python train.py --n_layer=8 --d_model=128 --experts_per_token=8 --moe_layers=[0, 1, 2, 3, 4, 5, 6, 7] --normalize_top_k=false --balance_loss=0.0131 --lr_router=0.00151 --lr=0.00296 --beta1=0.9 --beta2=0.95 --batch_tokens=[32768, 65536] --seq_len=256
Below are experts of layer 3 (counted from 0) of a mixture-of-experts language model. Rows are named router (the router's row for the expert), gate (a neuron's input weights, with its number), up (a neuron's input weights, with its number), down (a neuron's output weights, with its number) and show model dimensions 0-127. Each number is 128 + 24 x the weight over its row's rms, rounded and kept within 0 to 255.
Before each expert's rows: "comes after" lists some tokens at least twice as common just before its tokens as in all text. This comes from a sample of Wikipedia text that the model never trained on. Tokens count by the router's weight.

# expert 9
comes after: " was", " is", " it", " were", " It", " has"
router [166  83  90 162 102 124 138 103 146 151 117  78 141 142 153  72 146 150 108 103 134 108 114 121 130 103 134 152 137 114 114 106 115 125 124 123  94 146 121 161 137 130 139 178 120 117  56 109 121 128 143 146 115 145 146 101 123  86 115 116 126 150 131 126  65 138 155 133 153 136 112 160 118 130 109 122 124 136 112  94 137 185 139 159 111 154 153  91 150 136 152 110  80 133 142 108 145 161 101 167 140 123 119 101 122 129 137 107 139 114 178  99 139 140 152 115 111 125 108 119  67 142 132 146  85 105 124 142]
gate2 [ 98  94 159 103 146 163 138 115  98 108  92 103 159 157 134 171 127 174  96 125 158 118 121 118 148 118 157 129 152 103 128 112 128 123 127 132 144 114  92 148 104 114 140 158 146 149 134 135 153 102 194 162 133 166 154 112 157  97 120  99 144 154 143 140 104 103 163 161 137 127 173 127 134 184 136  86 134 128 113 130 115  84 106 133 113 118 147 118 144 147 155 121 142 160 113 179 144 115 147 117 126 131 152  93 149 140 148 136  85 139 123 108 122 155  84  98 123  80 133 169 126 165 127 120 118 100 114 129]
up2 [112 172 124 152 126  81 152 111 160 119 135 133 112 124 147 139 155  95 135  79 151 112 142 110  92 142  95  85 115 119 111 122 111 112 107 102 175 116 128 138  98 171 146 131 104 131  89 157 159 116 143 180 133 111  97 141 114 137 129 102 105  91 144  48 152 122 122 120 150 119 116 147 122 113  97 131 132 107 110 144 118  88 129 162 116 137  94 136 118 161 135 128 107 108 124 102 168  83 140 126 102 164 103 150 116 134 157 122 155 102 135 103 101 155 140 139 102 156 152 103 109  81 101 138 136 159 121 146]
down2 [132 136 135  92 175  94 119 152 117 119  89 179 105 116  86 143 145 149 133 186 164 161 100  83 115  89 133 143 106 130  98 159 120 128 130 124 125 138 130 143 119 116 100  94 137 128 116 108 119 120 133 121 119  93 120  96 126 120 140  69 150 141 141 132  83 125 106 143 168 102 167  81 121 105 115 142 138 141 121 149 112 148  97 173 101 119 128 101 108 154 175 130 157 103 158 152 145 120 124 134 128 129 141 106  89 133 128 116  78 112 162 132 125  98 130 125 136 134 187 171 146 125 136 136 162 128 159 123]

# expert 24
comes after: "|", " in", "–", ",", " (", "19"
router [ 99 140 160 123 133 114 189 119 145 124 120 115 108 102 144 128 150 151 132 132 124  94 136 126 158 125 113  83  85 102  95 145  91 105 106 140 121 125 129 165 121 147 152 122 129 128 187 145  83 114 128 116 133 155 123 117 124 115 144 128 103 113 129 177 150 145 157 158 105 151 151  84  99 164 131 147 125 110 123 124 136  87 108 142 105 153 135 114 109 116 102 124 151 144  75 156 116  96 120 146  89 171  83 120  81 108 119 127 124 156  91 133 176 138 104 120 186 104 101 138 100 124 102 155 138 145 111 126]
gate4 [ 95 153 101 145 150  89 147 136  80  97 151 125  89 132 171 115 144 131 134 130  77 113 112 124 164 153 114 127 100 129 153 156  87 135 132 122 138 143 157 106  98 156 128 106 138  93 153 138 109 135  63 133 139 177 137 173 122 142 158 126 113 128 128 121 184 108 138 121  93 147 138  93 112 171 131 115 150 152 126  87 143 113 150 145 113 183 121 133 108 166 122 120 142 109 115 145  87 121 104 129 129  93 136  74 102 110 142  98  83 133 133 140 140 137 106 108 149 125 114 137 139 132 125 133 147 116  77 139]
up4 [113 195 139 111 109 144 109 110 125 142  87 140 198 132 138  91  84 137 117 161 117 163 194 125 161  72 160 127 115  80 126 121 122 127 126 141 123 135 109 161 123 148 120 167 146 131 121 151 151 134 154 132 103 128 134 166 136 132  85 110 143 117 170  98 110 139 113  96 146 116 107 121 134  81 136 127  97 114 136 140 101 113  82 104 134 137 154 121 154 117 135 118 129 114 104 135 145 125 131 148 149 153 122 162 120 143  92 139 169 164 108 159 150 119 126 170 133 127 133 154 124  70 104 128 117 139 120 132]
down4 [155 134 133 123 100  77 102 152 169  94 140 134 169 139  99  96 128 136 148 156 118 139 115 143 116 118 133 126 145 149 188 137 165 104 158 124 118 127 103 141 119 119 138  89 171  97  96 127 140 133  77  99 143  82 159  74 151 111 151 117 112 123 133 147 127 126 121 113 123 136 145 140 116 136 151  79 140 153 112 139  96 161 121 148 151 145 172  80 122 128 147 123 173 122 152 175 115 106 122 106 123 116 167 142 127 142 107  90 147 114 133 122 120  92 159 148 136 155 147 106 113 128 163  68 154 126 129 135]

# expert 202
comes after: " in", "|", ",", " (", "In", " In"
router [146 118 163 134 104 100 167  90 134 130 107  91 118 110 101 130 174 154 102 149 118 129 128 120 166 114 111  94 121  89 129 131 101 122 110 149 101 124 124 144 139 131 152 128 114 106 160 143 135 122 155 135 149 141 104  88 125  92  98 155 146  95 120 166 129 148 176 137 130 169 153 108 115 124 135 148 150 123 149 108 138 111  99 132 124 153 123  98 123 122  68 148 107 107  89 122 162 105 102 174 103 148  79 126  68  97 143 173 119 157 112 133 121 109 141 114 151 101 100 140 101 146 108 157 152 141  78 137]
gate0 [150 133 132  91 137 106 114 110 127 109 116 152 144  73 118 105 155  82 174  93 142 138 120 119 163 122 128 175 127 126 118 108  94  98 113 179  91 161 164 128 156 137 113 169 141 116 148 141 126 146 171 119 109 127 113  59 106 113 116 122 155 176 160 151 132 133 122 143 140 133 122 128 107 127  81 111 166 153 136 115 160 150 146 157 141 125  90 144 167 113 131  96 118 127 131 128 112 160 104 131 141 118 156  82 139 132 148 179 115 144  84 131 110 117  95 101 109  90 129 109 115 117 143 157 136 127 126 142]
up0 [ 84 126 102 127 139 118 155 155 133 191 133 109 117 126 128 120 110 169 114 122 134 128 125 112 104 131 122 106 111 149 170 119 147 175 104  85 174 138  88 133 117 125 163  84 103 123 121 120 131 110 133 103 153 146 156 142 121 121 124 145 131  91  91 135 125 120 144 148 149 134 171 168  99 138 123 126  87 133 128 124 129  89 101 123  78 132 141 133  63 139 138 185 156  84 121 167 150 113 113 128 152 101 117 110 107 131 132 102 156 132 153  90 193 116 124 119 156 122 140 127 153 109 153 104 127 128 153 114]
down0 [164 132 155 127 130  91 166 151 121 129 144 130 103 120 138 133 166  89 139 149 118 120 133 123 146 152 122 145 165 124 140 105 156 130 181  72 106 109 104 127 149 102 123  91 157 142 122 135 100 114 137 113 138   4 129 102 134 145 123 129 149  87 143 148 145 119 143 102 132 110 111 133  87 164 118 121 114 156 127 121 104 116 112 111 120 126 119 126 126 158 148 135 142 124 132 119  90 105 137 110 126 150 106 104 113  89 154 117 211 118 125 127 147 111 160 127 149 142  95 150 150 123 119 123 153 125 136 135]

# expert 1
comes after: ")", "\n", " 0", " 1", "%", "\""
router [144 149 129 127 128  82 128 115 101 118  98  41  81 129 116 102 116 125 145 141 133 126 119 133 132 108 160 162  73 123 148 129 116 135 193  83 150 144 130 147 113  63  97 139 137  95 144 113 108 157 123 135 159 130 147 141 158 101 158 143 107 137 143 139 150 141 130 121  70 136 125 137 160 137 107 116 152 130 122 119 128 124 135 128 149 158 114 107  90  91 134 156 113  93 160 153 132 134  98 124 121  85 146 146 100 105 141 142 168 145 152 132 142 128 141 124 127 101 127 113 165  89 163 125 143 104 149 157]
gate0 [125 118  94 170 185 134 139 135 158 156 160 154 107 112 137 101 119 165 138 117 120 110  90 127 109 164 174  99 146 118 148 105 156 108 141 171 130 138 160 124  76 125 145 177 155 138 107 147 124 133 110 135 132 125 132 144 140 127  84 118 130 129 123  91 165  77 146 141 129 137 110 121 132  88 143 143 105 112 153 120 148 106 123  99 170 123 121 109 172 119 139 161 111  94 141 164 105 135 129 151 102 137 150 133 140  84 109 125 162 128 168 160 150 147 122 143 137 200 118 136 139 112 157 121 148 120 167 144]
up0 [112 118 120 119 105 130  75 102 110  96  95 100 156 169 127 151 127 116 127 136 117 148 140 123 138 103 135 168 108 132  95 142 140 128 125 119 128 150 118 173 150 117 139  97  92 114 143 119 149 122 120 126 121 109  73 106 103 145 125 103 137 148 140 153 115 149 120 114 128 139 166 117 147 128 142 123 186 104  99 133  82 182 117 147 159 140 151 159  65 147 113  93 159 156 125 108 117 132 119 138 103 147 119 165 142 135 152 134 128 147 116 133 142  65 124 114 113  97 149 106  82 148  77 144 109  95  74 132]
down0 [105 124 127 136  62 128 161 160 115 115 146 120 159  80 106 172 145  90  87 135 146 113 129 126 134  97 130 143 130  91 132 175 150 118 139 137 126 113 118 116 136 146 141 134  98 130 118  82 117 146 127  86 117  85  99 137  93 157  84 148 138 119 140 158  79 108  86  96 160 115 136 147 110 106 120 109 124 153 134 149 110 131 134 119 139 102 133 137 115 134 116 121 135 110 102 124 119 104 144 145 160 149 145 166 134 182 117  65 106 131  92  97 151 152 131  92 119 134 186 131 110 134 144 122  85 155 138 124]

# expert 156
comes after: ".", ".\"", "s", "\".", ").", "es"
router [120  83 140 127 129 115 127 141 113 129 127  46 161 115 112 158 152 111 102 114 141 146 138 105 162 102 135 140  95 114 149 149  89 151 145 131 145 144 162 185  81 122 157 106 110 111 134 146 128 113 147  97 155 162 117  79 110 122 109 103 167 150 135 170 114 131 108 135  90 132 123 144 110 129 100 114 153 167  83 139 128 126 156 150 153 124 118  97 164  89 177 123 108  96  90  99 154 124 155 138  97  98 130 126 152 112 121 145 125 150 146 161 110 101 122 129 161 105 143 140 100 122 152 120 126  97 122 133]
gate2 [124 162 146 146  98 152  75 114 150 134 143 128 104 146 122 142 106 158 132 127  81 119  79 140 143 138 159 103 138 101 175 136  84 131 108 121 135  89 130 112 108  96 159 125 161  67 116 116 144 121  95 162 102 139 129 194 114 136  86 158 165 133 112 169 135 121 158 107 142 156  98 133 159 127 146 121 117 142 116 174 129 128 142 128 160 102 125 174 138 113 126 152 116 137 126 147 114 128  82 154 177 147 150 162 131 102 120 144 118 115 106 141 128 111 156 149 131 132 138 114 159 139 162 147 105 121 167 131]
up2 [109 176 138 118 123 165 131 109 153  99 164 134  90 193 152 133 145 173 130 111 112 131 113 157 141  93 156 113 117 108 117 142 108 122  73 110 146  88 122 123  89  88 157 107 159  77 131 100 160 115 114 141 117 141 139 164 159 149  74 134 146 131 113 156 119 119 144 106 154 138  95 124 140 118 157  98 113 112 153 156 110 146 159 123 130 139 125 109 134 146 140 132 145 146 121 141 166 130  72 128 145 140 157 176 153 104 127 134 134 119 126 150 129 119 130 152 140 158 144 126 129 157 190 132  92  99 146 111]
down2 [115 162 130 123 132 158 145 130 130 102 139 112 123  88 148 164 139 128 139 129 117 118 125 154 129 149 114 138 156  95  76 115  70 120 142 109 126 141 130 137 141 149 116  85 143 119 140 128 100 104 145 119 126 212 192 157 166 119 119 119 142 120 127 114 122 138 132 104 115 142 133 178 145 122 153  85  84  94 146 140 168 157 166 108 136 121 152 166 117 126 103 112 149 129 127 117 116 145  89 105 155 122  95 173 133  97 163 128 106 149 131 112 174 154 120 122 130 116 131 184 135  94 151 127  99 110 116 134]

# expert 14
comes after: " was", " It", " he", " it", " is", " He"
router [142 142  73 145  91 145 146 117 141 149 119  52 151 143 165  71 146 141  88 142 115  85  97 108 123  88 100 142 127 127 132 117 122 119 115 143  93 151 125 147 149 120 146 135 117 123  94 111 115 142 128 141 108 159 164 111 111  95  83 128 144 183 154 110 109 126 136 140 134 107 135 146 137 136 116 120 133 159 112 108 140 175 136 162 109 144 102 113 171 150 160 111 137 102 120 147 142 111 146 146 111 134 143  85 182 100 110 120 107 139 176 120 133 117 152 146 126 138 123 100  87 151 153 125 102 127 113  84]
gate2 [ 78  80 152 133 160 127 101 145  76 144 108 141 100 129 170 143 111  71 122  77 175 145 133 124 140 118 152 135 131 117  82 146 142 129 138 166 109 108 115 102 152 101 159 158 130 151 135 150 113 107 145 119 153 124 103  89 183 123 127 111 119 113 129 117 129 100 136 141 120 110 160 142 107 181 159 120 101 105 130 106 119 131 129 127 147 153 165 144 130 154 153 121 125 115 113 102 153 122  93 147 131 151 147 103 119 119 126 163 155 116 146 112  65 103  98 144 154 139 152 128 133 164  87 142 127 137 108  89]
up2 [165 149 106 137 151 132  94 135 162  86 150 125 120 102  80 154 121 166 101 120 151 125 162  96  74 118 149  85 105 137 111 116 132 104 146 126 147 133 120 106 126 166 138 105 164 131 126 114 141 153 113  91  99 129 116 139 145 126 117  92 121 149 106 152 140 122 137  96 100 147 128  98 139 176 117 133 177 132 151 126 155 141  90 105  96 107 142 110 149 114 112 116 161 169 117 136  90 137 118  91 137  80 141 107 116 130 155 107 128 144 103 109 192  71 125  96 125 128 121 109 144 101 126 124 112 142  90 162]
down2 [112 170 130 136 159 145 133 130 133  93 143 121 154 108 154 137 112 142  90 161  90 159 114 125  84 133 141 150 152 146 112 121 140 102 150 111 107 149 139 154 125 168  93 166 133 107  80 114 147 127 136 124 107  41 143 130 128 118 115 167 123 107 100 110 129 162 145  98 142 131 158 138 127  91 135 122  97 111 160 143 169 116 154 139 115 128 134 154 175 127  98 165 173 121 143  88 114 117 143 135 140 105 115 132 166 122 119 119 121  94 147 101 180 122 126  80 129 112 137 113 178 125 147 110 106 135 137 156]

# expert 106
comes after: " (", "\n", "-", " \"", "===", " the"
router [ 74 147  82 110 114 144 125 154 131 176 108 145 107 119 134 101 142 118 108 141 165 139 161 138 138 100 130 125 135 103 129 118 138 119 139 128 147  99 172 141 114 151 139 141 142 149  88 115 127 123 166 151 178 146 132 158 138 141 151 177  71  93 163 111 163 112 139  95 128 109 112 136 158 136 119 145 119  75 150 113  91 111 113 144  79 111 135 110 168 172 138  87 131 115  89 110  93 132 103 118 113 153 111 129 151 172 140 146 115 159 100 147 141 123 157 142  95 155 101 109 142 127 130 127 125 135 149 166]
gate5 [132 120 135  95 125 136 145 136 115 141 125 151 193 115 138  99 126 111 177 103 120 122 152 185 149 132 155  87 134 128  88 117 126 135  67 145 191 117 138 143 126 143 126 127 153 110  88 107 134 123 142 138 139 125 107 139 104 122 122 131 134 104 169 104 165 169 121 136 125 119  85  99 130 144 148  88 166 110 169 115 139 105 103 102 100 126 168 158  90 149  98 124 150  83 118 109 118 126 142 171 121 132 146 112 162 153 101 107 109 139 118  92 102 114 100 146 125 169 143 151 171 125 133 135 113 126 110 153]
up5 [156 121  66 134 106 113 148 167 125 132 135 106 128  98  99  86 142 120 134 134 154 129  88 104 118 134 110 136 118 141 139 111 168 162 151 142  76 161 173  95 122 141 161 155 128 112 128 106 145 115  99 118 127 136 118  99 173 129 132 154 125 120 119  98 128 130 158 159 160 146 101 123 137 128 108  98  90 113 108 105 154 128 135 140 117 181 132 139 169 127 150 164 156 158 120 148 113 152 193 124 104 151 134 131  84 116 185 126  93 114 157 109 118 138 152 134 170 140 106  95 155 119 126 137 145 139 157 152]
down5 [143 131 105  87 119 122 128 150 126 110 128 131 137 133 142  94 130 157 118 105 166 111 106 174 167 121 139 151 123 124 104 124 115 138 112 124  84 141 122 170 135 158 111 115 166 152 146 131 139 104 142 103 106  99 116  94  91 102 154 120 174 106 168 136 123 113 112 113  68 154 106 123 136 120 117 138 139  94 162 121 119 132 137 185 122  92 123  79 112  80  86  79 133 146 139  97 123 133 119 132 149 101 155 166 152 137 143 140 115 113 117 154  89 108 141 145 112  83 165 101  93 117 118 140  95 166 151 119]

# expert 217
comes after: "-", "–", ":", " (", "|", ";"
router [110 147 142 167 116 114 138  92 166 126 118 126  58 139 119 165 153 150 129 134 136  91 147 120 140 145 120  75 139 121 107 111 164 114 124 166 143 103 141 112 135 135 123 129 108 150 152 103  68 134 126 136 116  97 103 124 141 117 134 145  93  92  90 137 148 159 162 144 102 153 155 129 105 126 141 167 162 112 154 105 127  96 124 124 123 167 108  88 106 163 125 153  97 150 132 124 144 100  93 160 131 147  88 135  58 107 105 109 163 120 100 114 146 150 140 136 119  87 106 109 122 127  99 111 160 121 118 139]
gate0 [105 142 125 113  96 139 147 113 149 184 143 173 153 158 121 171 120  87 148 123 134 113 171 143  99 143 148  95  92 122 128 146  82 114 155 115  90 124 140 159 180 132 128 156 153 126 124 120 158  97 111 149 104 126 124 145 149 139 139 146 134 174 116 116 154 122 143 140 108 157 133 121  98 136 163  83 147 109  82 107 149 153 123 155 107 154 141  78 118  98  97 126 147 136 115 132 150 164 153 177 112 148  99 131 134 121 126 138 113 123 102 173 125 102 136 131 163 158 107 126  77 118 104 160 152 133 127 152]
up0 [153 100 114 126 166 134 117 120 148 110  72 102 145 130 143 114 168 155 125 130 149 166 126 109 150 114 111 150 153 176 125 144 172 135 146 127 128  94  85 140 114 121 116 155 122 148 123 135 100 119 129 118 150 104 138  89 116 155 114 128 123 110  59  98 121 168 149 125 172  97 128 142 167 132 135 145 105 104 144 124  75 139 160 132 146 121 175 165 134 177 174 159 147 130 149  76 129 153 157 102 111 123 127 123  98 136 167 145 131 131 155 105 126 148 134 134 124  82 139 124 113 167 131 111 151 144 109 137]
down0 [181 128 107 122 145 115 124 150 143 126 133 154 109 107 147  80 115 144 177 126 134 132 111 124 141 124 108 116 164 127 151 150 175 141  81 148 134 105 161 112 103 127 109 142 108 157  83 145 137 105 103 110 101  64 117 106 143 155 133 154 123 103 129 151 150 145 140 112 128  92  99 181 163 149 147 125 101 127 178 131 127 115 129 132 137 142 138 163 158 119 137  75  81 146 144 133 136 119 115 124 125 163 117 156 103 165 127 115 159  99 111 136 144 127 143 160 123 122 127  89  99  97 191 152 138  94 130 120]

# expert 145
comes after: ",", " was", " and", " well", " but", " is"
router [144  96 152 146 145  95 106  82 141  94 141  76 122 111 154 137 130 132  86 139 115 102 105 137 182 141 119 119  81 144 124 145 115 141 105 178  88 144 152 146 113  89  90 120 135 114 121 128 124 146 142 146 111 131 163  95 124  97 112 129 167 155 132 124  83 116 126 139  90 155 150 137 126 157 142 110 152 170 143 112 172 169 111 135 130 157 100 128 144 128 156 165 126 153 116 157 150 123 151 176 122 113 123  77 108  92 112 124 149 135 166 124 126  87 155 164 156 102 127 114 100 147 123 116 130 138 131 111]
gate0 [139 156 118 135 136 156 165 172 134 115 175 124 162  91 121 134 108 127 117 109 125  97 115 176 163 132 146 102 150 110  89 147 133  94 117 138 172 129 151 176 122 161 180  93 170 127 150 124 124 156 117 113 146 128  97 128 113  99 138 184 157  97 180 160  89 124 154 134 117 110 127 124 136 142 130 105 125 137 156 179 159 103 130 147 128  92  98  84  93 106 130 127 136 135 125 132 106  97 116 170 180 124 127 136 131  96 129 150 127 147 105  99 112 137 100 140 112 120 135 141 156 125 158 138 115 122 115 139]
up0 [133  67 144 116 112 127 103  96 185 136  94 129 110 161 116 126 162 153 143 120 130 134 131 110 110 134 135 141 124 123 169 123 127 113 124 138 118 111 100  87 122 103  55 133  94 139 129 134 130  84 156 119 147 102 134 114 111 155 141 112 120 113  81 112 167 108 125 133 139 100  98 141  91 120 135 142 100 140  92 106 145 122 111  59 109 157 169 127 148 154 160 131 113 116 164 145 187 106 105  98 110 125 110 139 169 171 144 145 130 121 117 125 150 105 155 133 159 155 107 149 115 111 132  97 109 142 130 105]
down0 [149 100 140 125  96 136 136 112 135 153 135 152 116 123 164 107 126 115 158 136  93 179  83 123 138 145 109  81  73 107 163 139 118  87 105 121 104 132 155 142 113  97 101 184 126 134 150 153 139  92 156 123 102 144 164 131 133 169 123 137 153  98  59 160 121 130 136  95 120 112 138 136 118  99 160 158 108 141 137 117 105 109 139 128 137 129 124 141 121 128 120  87  99 141 143 116 140  97 108 120  91 137 131 122 136 158 137 175 157  99 167 143 142 115 139 153 136 135  96 156 127 176 176  96 130 123 158 115]

# expert 182
comes after: ".", "s", ").", ".\"", " him", "\"."
router [105 130 134 147 139 101 105 126 106  92 135  93 157  94 111 161 131 120 144  85 139 150 129 104 141 123 130 167 114 118 157 161  89 156 144 139 145 143 145 170 112 120 157 120 108 133 168 122 162 102 157 128 110 157 122  73 114  97 125 111 141  99 135 169 113 142  94 109  99 125 126 166 110 139 108 107 143 147  89 126 134 150 122 161 128 100  75 115 128  69 135 138 126 100 116  85 161 121 146 136 112 110 135 125 114 134 148 142 102 137 155 137  88  98 100  79 135  74 138 131  89  94 137  94 112  98 113 137]
gate5 [148 140 116 144 116 109 118 128 124 103 122 101 126  89 136 120  42 136  69 150 119 124 110 154 135 124 151 142 106 130 153 118 129 129 112 123 150 117  78 131 111 137 147 131  96 155 139 184 139 135 128 131 132 129 141 127 102 113 152 119  88 131 116  97 132 115 108 151 151  89 139 130 123 149  96  87 107 115 138 113 142  73 149 122 125 171  95  82 124  91 160 115 137 113 131 124 172  84 130 151 107 113 128 159 122 118 150 112 107 107  78 153 119 123 149 141  91 106 139 139 144 110 134 126 208 124 130 158]
up5 [135 165 112 157 119 119 131 136 148 126 123 129 140  75 155 118  55  98  89 123 110 100 128 148 135 115 144 146 117 123 148 160 145 130 121  97 158 138  96 139 142 143 118 151 135 134 127 160 122 126 113 121 138 140 162 138  82 109 155 127  78 107 116 106 105 105 108 150 122 120 135 144 131 124 114 107 124 121 133 118 188  48 141 143 132  97 109  93 146  78 176 158 122 106 131 139 147  78 117 126 151 118 102 147 124 124 140 126 108 120  95 130 119 120 163  99 103 117 167 161 113  99 142  95 184 113 140 115]
down5 [112 112 123 148  43 121 106 113  92 143 131 133 122 138 137 193 145 129 104 148 130 140 116 161 136 119 129 120 141 120  94 144 110 115 200 112 146 161 144 140 147 103  78 106 158  92 187 136 138 143 155 130 121 142 123 176 169  95 167 155 115 165 135 122 162 116 138 143 111 136 136 134 118 117 110 152 150 139 115 132 148 113 116 146 113 136 128 110  97  67 164  82 134  88 119 128 134 138 146 108  97 149 104 127 121 109 154 145  82 125 135 143 136 144 144 139 123 136 163 161 101 113 120 138 135 140 119 116]

# expert 62
comes after: "\n", ".", "==", " ==", "s", " ==="
router [129 144 144 139 161 132 121 117 135 109 117  42 152 124  97 159 140 103 160  97 112 137 124 104 140 123 136 174 104  94 146 159  94 174 153 133 146 139 125 166 125 153 143 152 128 137 171 127 148 101 128 105 141 162 103  85 106 125 115 116 130  96 139 146  69 120 108 102  77 103 120 153 129 154  98 128 141 143  99 128 105 138 114 145 149  95  92 132 154  83 162 162 128 120 100  95 152 127 134 153  89 141 107 143 122 122 131 145 102 108 139 149  92 114 113 120  97  85 119 135 109 102 112 103 111 145 106 128]
gate7 [130 133 141 134 113  95  80 149  89 102 120 126 131 172  98 139 123  96 149 134 114 117  65  99 101 116 124 140 153 130 132 161  95 129 176 110 119 109 101 118 143 131 103 102 142 113 129 117 146 127 116 161 120 156 110 161 150 134 123  79  96 152 137 106 145 132 104 117 116 124 153 113 153  99 128 193 126 150 132 134 150 129 104 109 124 140 118 145 143 157 155 129 106 128 121 171 137 167  98 137 119 141 113 122 153  70 178  73 128 103 107 115  95 137 159 154 130 142 180 124 108 123 113 162 168 108 114 153]
up7 [206 137 151 105 112 116 121 130 138 121 151 155  97 139 151 128 113 120 107 116 139 142 137 114 138 122 145 100 143 148  89 105 142 135  72 109 139 146 182 119 151 116 104 129 131 133 133 101 149 157 175 133  95  88 149 106 152 126 145 101 137 137 155 167 150 150 137 114 138 123 139 128 128 142 137 126 155 144 128 106 138 140 172 139 155 153 143 143  76 125 102  77 132 151 161  91 126  87 147 134 122 115 162 156 113 125  97 167 150  95 129 113 159 143  98 167 114 122 135 129 156 153 126 165 132  85 146  72]
down7 [149 125 107 112 154 126 135 129 162 147  99 115 157 162  88  65 111 161 107 119 158 115 146 102 134 119 142 139 123 131 129 112 146 123  89 169  92 119 124 125 112 106  99 129 112 133 120  54 128 172  85 121 131  91 155  79 129 159 151 157 138 122 134 118 121 138 131  83 146 119 158  96  89 130  92 147 137 111 124 131 135 120 141 120 139 114 114 125 136 124  94 152 140 130 143 153  85 120 129  93 143 130 106 150 158 157 155 125 174 143 162 187 136  89 106 114 163 124  83  98 150 112 124 119 157 131 135 132]

# expert 236
comes after: "\n", " (", " \"", "-", " by", " ="
router [ 83 137 127  84 115 124 128 161 120 145 113 145 104 119 127 107 165  97 150 136 148 123 118 158 136 119 160 146 114 101 136 125 123 104 161 106 127  85 151 114 127 125 133 154 108 153  65 121 125 153 184 144 163 148 121 160 150 154 144 107 102  97 144 103 153 128 111  68 148 115 101 119 127 161 117 165 124  99 127 140 101  97  80 121  96  85 105  97 138 149 131 119 152 113 106 119 139 147 106 121  95 158 124 181 157 129 143 138 103 136 102 155 142 157 114 132 101 153  98 129 117  96 150 161  86 107 153 128]
gate2 [102 166 108 120 174 117 111 120 136 135 140 138 135 129 106 130 151 101 121 146 129 146 134 150 154 115 103 112 115 146 168  59 163 102 132 120  90 140 111 132 141 100 144 113 165 106 115 155 120 145 139 141 127 117 123 132 155 121 159 112 138 174 144 101 120 106 166  97  98  97 155 152 134 122 146 134 128 114  95 105 142  61 157 189 108  81 142 138 134 142 107 129 102 130 113 137 136  97 130  85 107 118 166 105  75 172 156 110  94 155 120 120 128 130 109 170 133 152 130 103 145 145 124 130  76 134 146 142]
up2 [115 124 160 140 133 170 118 104  87 121 140 140 122 160 107 149 102 115 139 101 169 127 142 134 150 158 129 151 105 110 126 112 154 144  83 160 116 104 143 137  95 100 107 165 132  75  67 116 146 140 170 149 138 151  98 115 143 115 170 117 137 114 159 113 138 109 184 160 126 164 139 118  99 101 122  96 130 106 177 134 132 113 150 149 102 111 148 106 134 132 132 105  97 160 148  87 158 116 132 144 154 110 106 146 136 147 144 186 141 119 109 121 123 111 154 148 118 121 113 106 185 171 133 155 120 141 113 113]
down2 [102 150 142 138 180 176 115 105 124  98 142 131 135 115 108 149 122 134 139 128 160 132 117 128 127  94 123 114 100 124 140  98 153 114 105 113 122  75 135 128 130 151 181 171 135 154 133 111 117 125 119 128 124 216 124 143 172 152 154 128 126  97 108  82  84  90  91 125 137 122 126 113 155 166 119 110 134 105 118 170 128  95 100 105 156  96 121 119 119 112 145 118 150 128 156 116 139  67 105 120 120 102 119  99 128 155 164 165  96 133 132 144 153 106 145 102 139 151 149 164 119 135 111 114 109 127 146 159]

# expert 52
comes after: " the", "-", " The", "a", " La", "i"
router [116 130 125 108 100 155 126 157 137 147 142 129 116 116 111 120 134 114 153 136 166 178 145 107 119 117 131 144 146  94 124 124 174 138 130 118 146 150 133 119 125 139 136 156 123 118  63  96 159 130 131 142 154 111  97 144 118 162 144 148  80  86 151 139 160 128 126 128 169 133  98 120 127  78 140 146 135  87 140 129 110 137  95  95 133 100 160  86 135 159 142 163 130 116 134  93  92 179 114 158 128 165 146 124 117 185 118 154 126 108  98 124 168 128 152 163  72 181 127 148 143 113 146 149 112 138 118 117]
gate2 [141 136 123 112  90 151 117  67  90 143 116 120 151 105 122 148 143 100 117 126 140  99 111 124 122 117 150  98 107 113  81 139 142 145 150 107 141  76 157 132 157 131 128 125 148 163 159 152  93 139 156 100 138 112 144  99 125 137 110 110 192  76 131 158 144 160 101 119 100 106 144  83 129 125 105 161  81 140 146 114 115 103 129 150 180 105 124 140 136 154 112 114 129 176 141  93 152 145 161 139  88 130 116 107 102 157 122 133  98 111 142 132 144 161 133 116  96  85 132 127 153 131 122 145 149 103 130 168]
up2 [113 108 151 142 156 125 134 160 176 124 167 111 132 143 114 113 113 182  75 128  95 116 123 117 151 141  79 134 123 160 132 112 106 102  92 105 116 157 122 148  66 129 126  87 100  96 134 121 102  99 112 148 109 117 139 144 148  96 163 160 109 153 140  81  99 126 110 152 143 146  78 184  92 158 144 139 168 134 131 165 128 112 139 104 146 166 129  88 119 150 147 134 107 123 137 117 138 119  99 157 126 113 110 132 142 123 130 120 127 134 121  91 117 103 135 149 130 157 166  98 137 143 123  88 108 126  87 118]
down2 [132 147 111 101 130 103 105 131 131 112 165 131 108 144 112  92  95 137 105 141 109 113 132 110 109 133 122 143 109 164  88 112 106 135 140  94  85 157 153 145 124 130 132 123 134 131 121 122 140 107  89 129  84  79 145 149 135  76  59 128 144 137 131 195 139 113 109 144  84 138 145 116 139 160 110 151 131  89 138 154 129 138 127 132 155 127 109 106 144 141 170 108 110 163 124 117  91 108 147 133 132 105 115 138  69 140  92 156 181 115 112 126 114  51 138 145 139 135 126 100 127 103 118 107 120 157 118 128]